Experts of a small language model: vocabulary 2048.
Below are experts of layer 9 (counted from 0) of a mixture-of-experts language model. Rows are named router (the router's row for the expert), gate (a neuron's input weights, with its number), up (a neuron's input weights, with its number) and show model dimensions 0-255. Each number is 128 + 32 x the weight over its row's rms, rounded and kept within 0 to 255.
Before each expert's rows: a language model's description of what the expert responds to. This comes from a sample of Wikipedia text that the model never trained on.

# expert 28
Description: English personal names. Common English first names (William, John, James) and surname endings like -an, -son, -ton, -ley, as in Ry-an, Brenn-an, Tayl-or.
router [156 103 168 112 139 165 168 168  99 108 151 190  99 182  88 171  87 153 111 152 134 105 142 171 141  60 115 116 126 129 210 156 165 126 146  94 139 164  96 132 171  92 119 127 123 148  94 137  90 147  66 128 120 154 132 166 149 136 155 117 156  96 140 144 156 134 152  61 142 140 121 168 114 142 108  63 158 126 137 137 143 135 128 108 135 138 105  89 184 124 102 118 143  97 163 102 125  61 139 133 192 179 151 151 121 120 119 119  87 105 133 112 162 105 160 170 115 109 134 157 155 170 125 145  76  86  82 112 208 119 121 160 135 136 152  85  89 136 147 195 127 146 130  84  91 109 158 149 102 148 138 138 145  78 137 135 140 142  77 145  69 141 106 160 145 124  96 124  79 125 184 163 116 142  88 156 142 105  90  89 133  96 164 117 152  88 117 105 113 128 166  86  82 120 105 183 127  93 104 145  99 155 107  78 172 155 145 200 128  72 100 145 176 141 137 157  80 147 129 146  92 101 158 183 165  67  66 179 163 116 183 218 143 151 125 112 115  33 115 192 127 169 139 134 117 155 152  68 122  68 145 144 158 104 104 147]
gate0 [116 193 165 121  64 116 187 144  62  97 134 181  74 115  59 125 146 105 188 113 124 165 139 172 140 135 103 167 113 108 126 164 124  99 151 132 128 206 130 148  88  63 159 137  80 175 212 160 156 104  92 190 114  81 120  74 160 104  94  66  86 104 162 126 107 155  94 166 166 129  89 129 160  66 102 119  67 147 128  50 122 117 184 110 123 106 107 159 120 131  94 146 142 146 116 113 151 148  52 149 185  95 163 103 142 167 120 133 117  80 133 132 131  90 108 140 153  85  95 154 138 126  97 116 160 127 171 143 104 132 128 118  93 186 160 122  93 103 150 140 130 160 132 121 110 156  63 167 114 152 178  89 124 153 109 134 111 108 166 162 141 125 115  98 120 131 180 166 122 123 147 144 130 149 106 126 127 137 141  55 131 138  46 134 170 147 182  95 173 134 121  92 163 154 108  97  77 123 158 163  99 119  96 102 102  82 153 102 141 128 167 147 134 108 115 168  84 101  88 130 107  95 124 103 113 132  99 161 134 103 125 178  80 120  90 167 159 117  78  84 165 100 131 138 132 145 142 126 115  82 215 166 159 130 129 101]
up0 [122  70 140  99 104 206 119 144  76 167  95 112 158 104 181 131 166 131 170 112 136 141 105 144 106 180 134 101 148 157 146 131  99 113 109 122 110 144  73 113 102 139 157  88 157  93 153 142  77 185 147 158 129 137 165 124 178  82 151 129 189  76 196 123 149 105 141 108  66 132 115 131 195 139  94 185 157 128 148 107 165 141 179  93 132 113 212 195 129 123 166 119 126 112 134 138 110 145 159 140 102  96 121 158 119 101 104 105 111 162 114 126 118 149 108 133 157  94  99 159 145 110 138 157 231 122 120 129  97 134 128 163 209 141 144  91 120  93 134  93  85 140 153 128 182 106 132 121 158 159 156 198  46 149  96 131 130 123 172  79 142 121  74 176  92 101 135 134 141 135  60 124 134 204 139 132 103 183 116  74  76  89  94 108 137 130 157 151 135 115 122 163 112 133 120  98 137 125 137 142 113 201 138  84 122 135 161 114 126  72 139 154 105  77 175 135 165 145  85 157 126 132  99 106 132 150 168 166 102 210 169  95 113 113  88 150 127 154 108 128 195 151 105  95 102 162 137 125 150  89  82 165 149 177 163 133]

# expert 34
Description: Double-consonant name pieces. Pieces like ill, ell, ck, tt inside names and words, such as M-ill-er, J-ill, Annab-ell-e, Kent-uck-y, plus first names Jack, Frank.
router [153  33  91  97 180 180 183 112 155 142 114 152  63 142 129 108 106 162  93 130 183 126 152 161 119  78 132 154 114 140 157 157  97 126 113 120 124  51 165 152 153 108 155 176 117 129 128 152 120  86 122 118 120 138  79 102 162  89 111 168 128 124 169 169 140 117  97  79 114  81 192 140 172 162 143 150 175 143 158 143 143 106 198 139 109 103 118 138 138  53 134 146 114 128 106 104  96 118  88  44 144 148 154 118 162 100 198 112 130 146 156 100 157 135 160 130 126 118 171 128 175 169 147  94 146 162 135 100 125 140 178 122 136 149 130 144 151 100 125 175 155 133  73 124 141  65 203 136  75  94 116 119  84 141 111  96 132 124 103 103 105 149 108 141 113  99 131 121 102  47 137  94 121 135 144 151 125 109 101  61  77 150 153 148 149 138 150 159 152  99 146 101 170  78 113 161 137 167  92 182 151 166  87 135  81 153 151  90 170 132 148 121 139 129  89 136 106 157 145 124 172 102 102 188 168 123 147 100 116 177 148  68 125 134 189  78 104  96 155 139 161 101  85  84  63 151 167 202  88 153 175 149 121  96 140  90]
gate1 [142 151 144 109 103  70 143 105 101  87  80 152 107 107 110 161 119  82 115 170  32 101 126  84  93 145 133 181 112 132 116 128  96 178 126  98 161 161 178 124 139 117 165 132 148 132 154 136 153 144 162 112 152 128 104 156 162 175 165 134 152 109 140 106 130 135 154  75 135 123 139 115 135 188  73  96 127 158 109 168 163 139  92 151  90 105 132 121 125  67 151 153 102 136  91 106 118  94 126 184 130 109 150 185 142 139 161 145  80 159 123 133 129 100 126 122 161 115 120  92 221 141 150 157 152 102 122 113 166 118 133 132 101 156 136 188 110 139 100 155 141 168 133 183 157 163  80 141 101 129 146 121 128 138  89 124 149 149  96 162  57 125 151  94 114  78  77 162 126 111 161  88 119 136 101 167 176 154 140 184 122  70 225 149 171 170 114 151  83 129  84  79  82 145  92 203 130 147  92 126 123  98 108 155 181 160 143 178 170 162 152  63 123 122  69 100 134 165 103 128 121 130 192 167 174  77 167 147 139 135 152 110 129 157 157  83 113 143  87 152 179 131 181 141 113  80 172 109 124  73 132 154 125  46 179 130]
up1 [190 142 118 124 161 111 149 201 130 163 111  98 114 137 108 121 121 149 109 165  64 138 145 147 123 161 128 159 175 150 115 138 108 128 149  51 124 168 102 126 118 173 141 144  79 125  83 119  89 174 156 134 130 148 138 127 125  93 124 153 120 144 156  89 170 200  95  86 109 131 105 126 183  74 132 215  99 135 124 195 126 123 104 152 141 135 167 142 106 140 151  83 109 144 129 125 105 115  94 111 157 122  86  80  85 114 197  91 102 156 177 154  93 124 173 118 163  93  85  86  95 170 147  78  84  70 192  85 212 145 111 163 148 183 126 182  90 139 124  69 154 110  75  95 140 127  66 120 126 123  51 194 148 158 166 101 146  86 127 153 117  74 104  76 121 141  74  96 111 199 125 153 101 117  39 175 170 138 101 155 136 126 115 134 111 162 100  82 154 123 141 166 130 110 100 167 146 139 102 103 114 114 141  63 108 113 144 157 143  79 121 127 127  94 135 139 110 168 101 179 123  88 102 149 153  97 144 135 138 115 118  75 155 130 142 153 130 157  69 149  97 147 100 132  82 117 158  97 141 125 111 178 148 123 142 113]

# expert 17
Description: Letter x in Xbox/box. The letter x after bo, above all in Xbox and box, letterbox; also app, itch, Class and scattered other pieces.
router [ 67 127 123 140  92 143 202 106 167 172  95 108 132 171 201 148  99 182 116 152 123 129  69 154  96 106 152  63 159 146 128 149  60 145 112 110  80  74 143 154  87  77 158 150 145  74 178  98 143  94 116 132  78 104  89 183 139 118 143 114 127  89 180 180 141 144  96 145  85 124 150 135 137 119 115 137 101 137 164 157 139 153  67 205 100  94 125 155 120  65 122 143 127 143  90  79  94 109  99 178 150 121 163  95 166  65 127 130 128 147 105 134  95 137 151  82 222 146 135  97 116 202 104 149 117 160  82 158 124  72 169  99 131 148 135 153 130  99  59 116 152 121 121 102 127 118 126 128 129  98 161 138 115 180 129 170 107 112 167  93 157 104 125 107 116  91 171  92 108 125 158 148 124 116  86 109 125 117 105 150  61 116  59 181 175  70  65 165  90  89 138 114 132 107 133 139 114 140  74 160 139 150 150 176 161 147 123  66 136 128 114 166 100 130 184 123 163 172  84 106 124  98 118  81 139  91 133 115  92 104 164 144 123 132 116 153 116 158 150 163 143 110  55 125 159  81 112 117 139 137 154 120 146  80 159 114]
gate1 [113  78 115 116 134 159  91 150 170 167 127 109 150 142 144 186  88 124 100 141 121 133 153  51  87 100  87 119 104 198 190 147 127 175 115 117 108  95 151 110 108 155 106 128 111 135 189 169  92 173 162 104 102 117 107  46 146 108 135 147  84 174 110 148 148 103 141 120 111 169 106  93 128 130 114 120 137 145 109 121 129 117 116 105 121 102 163 125 127 141  92 129 168 159  85 122  73  78 146 154 145 143  96 182 191  69 185 144 160 101  87 101 161 140 158 122 170 137 164  80 143 151 117 121 113 156 161 125 125 168 189  69 194  47 115 161 182 112  92 138 137 153 208 159 121  86 141  99 113 135 135 107 102 147 173 112 125 129 110 116 133 149 140 120 128  79 153  79 130 139 175 127 143 103 102 131 107 189 118 131  92 122 186  83 168 110 124 151 124 122 139 123 155 121  90 129 158  82 128 134 167 105 145 140 169 144 114  99 114 136 105 109 176 104 178 139  87 106 112 175 102 147 140 124  88 177 151 149 142  93 138 130  78 129 125 115 196 187  53 138 125 162  41 122  86 131 208 103  76  64  94 122  80 182 149  98]
up1 [150 120 114 128 113 153 122 129 126 137 167 175 111 121 122 138 105 128  50 157 174 129 123 112 167 102 143 142  84 175 175 124  92 132 130 165 122 119 155  84 105 101 119 114 166  80 114 140 160 180 183 122 120 179 102  53 141 131  84 128  63 155 120 149 109 108 160 139  95 162 122 119 146 150  86 129 126 119 146  94  75 106  51 178 115 104 113  98 116 137 142 196 125 125 152  52 111  92  98 108 155 156  76 160 114 108 129 112 166 192  90 171 126 150  60 133  76 143 144  78 183 173 136 100  83 118 170 135 210 139 101  76 167  74 156 106 161 122  85 131 135 137  96 169 136 136 111  54 197 129 131 138 108 153 124 129 165 162 151 124  86 154 114 141 135 130 122  77 178  90 195 164 104 123 123 144 108 102 112 168  81 118 163 114 112 105  88 124 198 161 161  87 149 115 143 125 125 127 155  72 175 133 148 142 162 126 107 126 142 124  81 136  96 149 132  87 111  71  93 141 143  99 208 151 166 126 143 136 135 112 118 136 122 151 145 131  78 209 123 123 124 159 117 118 131 167 122 192  68  96 130 119 168  93  52 104]

# expert 19
Description: ver/ber pieces, connectives. Word-internal pieces like ver, ber, er in Every, Alberta, Sovereign, and connective words like both, However, later, when, though.
router [129 144  98 225 149 120 144 154 131 142 156 156  89 121 145 151 113 196 170  98 215 138 148 132 204 125  70  87 102  58 145 113 154 112 151 143 144 147 155 180 190 133  76 126 161  84 136 186 143 118  99 120  93 153 113 108  63 111  96 113 115 168 159  88 218 131  95 143 146  98 156 109 173 118 134 132 134 133 162 106 131 194 107 143  96 133 120 128 107  69 116 162 109  94 168  60 140 111 106 159 159 152 153 112 123 147 134 145 127  86 161 125  77 133 152  92 100 156 160  92 102 139 146  95 126  82 136 153  96  97 183  84 126  79 179 179 123 120 104 131 207 113 100 118 138  93 101 156 143  81 140 110  85 157 163 108 112  89 109  99 137 115  92 136 138 144  81 125 142  79 137 129 132 157  89 118 153 126 131 118 167 118 119 147 135 138 152 153  74 197 106 101  83 153 133 120 156 111 145 131 118 140 126 149 129 142 108 114 165 109 143 141 165 142 152 147 133 131 208 121 157 155 166 103  95 156 151 113 112 204 102  94 149 201 129 169  87 127 148 216 149 170 179 166 108  73 123 133 174  89 130  96 115  93 169  89]
gate1 [137 138 148 162 172  83 122 125  80 134 164 109 117 132 167 134 158 201 100 120  50 158 152 152 172 152 125  89 105  74  56 139 113 119 140 180 188 130 155 161 125 173 167 117 121 125 121 190 106 154 108 105 152 122 126 165 151 115 157 143 187 147 105 105 181 109 157 116 106 172 126  74 150 111  77 109  73  84 146  82 136 163 103 122 127 136 140 136 218  39 110 127 133  73 171 128 193  96 130 136 142 100 153 151 135 128 112 113 120 120 112 108 142 136 178 124 141  96 172 136 159 186  86 154 168 131  94 141 163 183 102 133 116 125 133 153 118 124 191 101 108 150 174 113 124  58 144 116  78 125 147 124 161 186  45  80 123 125 149 109 136 125  85 170 138 157 114  99  95  97 128 130 119  64  84 125 118 126  72  98 137  89 128 103 155 120 136 134 139 152 110 101 113 163 129 178 108 169  64 139 115 178 149 125  84 127 101 146  81 135 142 143 202 193 159  74 120 145 162 109 141 140 152 148 133  82 132 177 104 189  87 128 143 160 151 118 135 139 164  70 106 106 154  61 116  93  99 147  96 101 107 143  76 130 165 112]
up1 [ 60 136 125  72 125 130  79 103 119  86 146 133 145 183 105 155 167  96 142 122 166 136 126 133 101  91 126 149  87 113 141  70 158 123 100 118 135 101 134 148 102 169 103 149 172 140 116 106 112 161 140 175 102  87 199 122 150 150  63 136 170 146 127 145 100 123  63  88  77 102  62 128 101 169  93  95 144 170 106 153 141  90 166 121 112  74 117 138  96 164 137 163 131 180  89 208 101 146  68 130 140 141  85 118 149 121 126 170 126 179 152 140 111 158 170 144 151 140 100 176  77 141 111 160 105 137 158 148  74 130 146 112  97  96  75 186 103 135  86 131 118 123 163  86 134 175 143  76 112 122 162  77 146 137 129 147 151 131  97 139 140 144 145 110  57  48 141 146 175 161 144 100 143 151 111 114 167 110 179 100 168 188 156 149 171 162 155 135 139  95 109 144 106 148 134 107 169 133 140 118 130 108 135 148 143 147  90 139 127 159 104 135 103  48 112 138 109 146 183 132 140 113 141  74  81 149 161 122 124 158  90 134  84  65 136 130 138  85 130  79 151 206 124 177 150 110 210 155 143 189 181 113 189  86  96  94]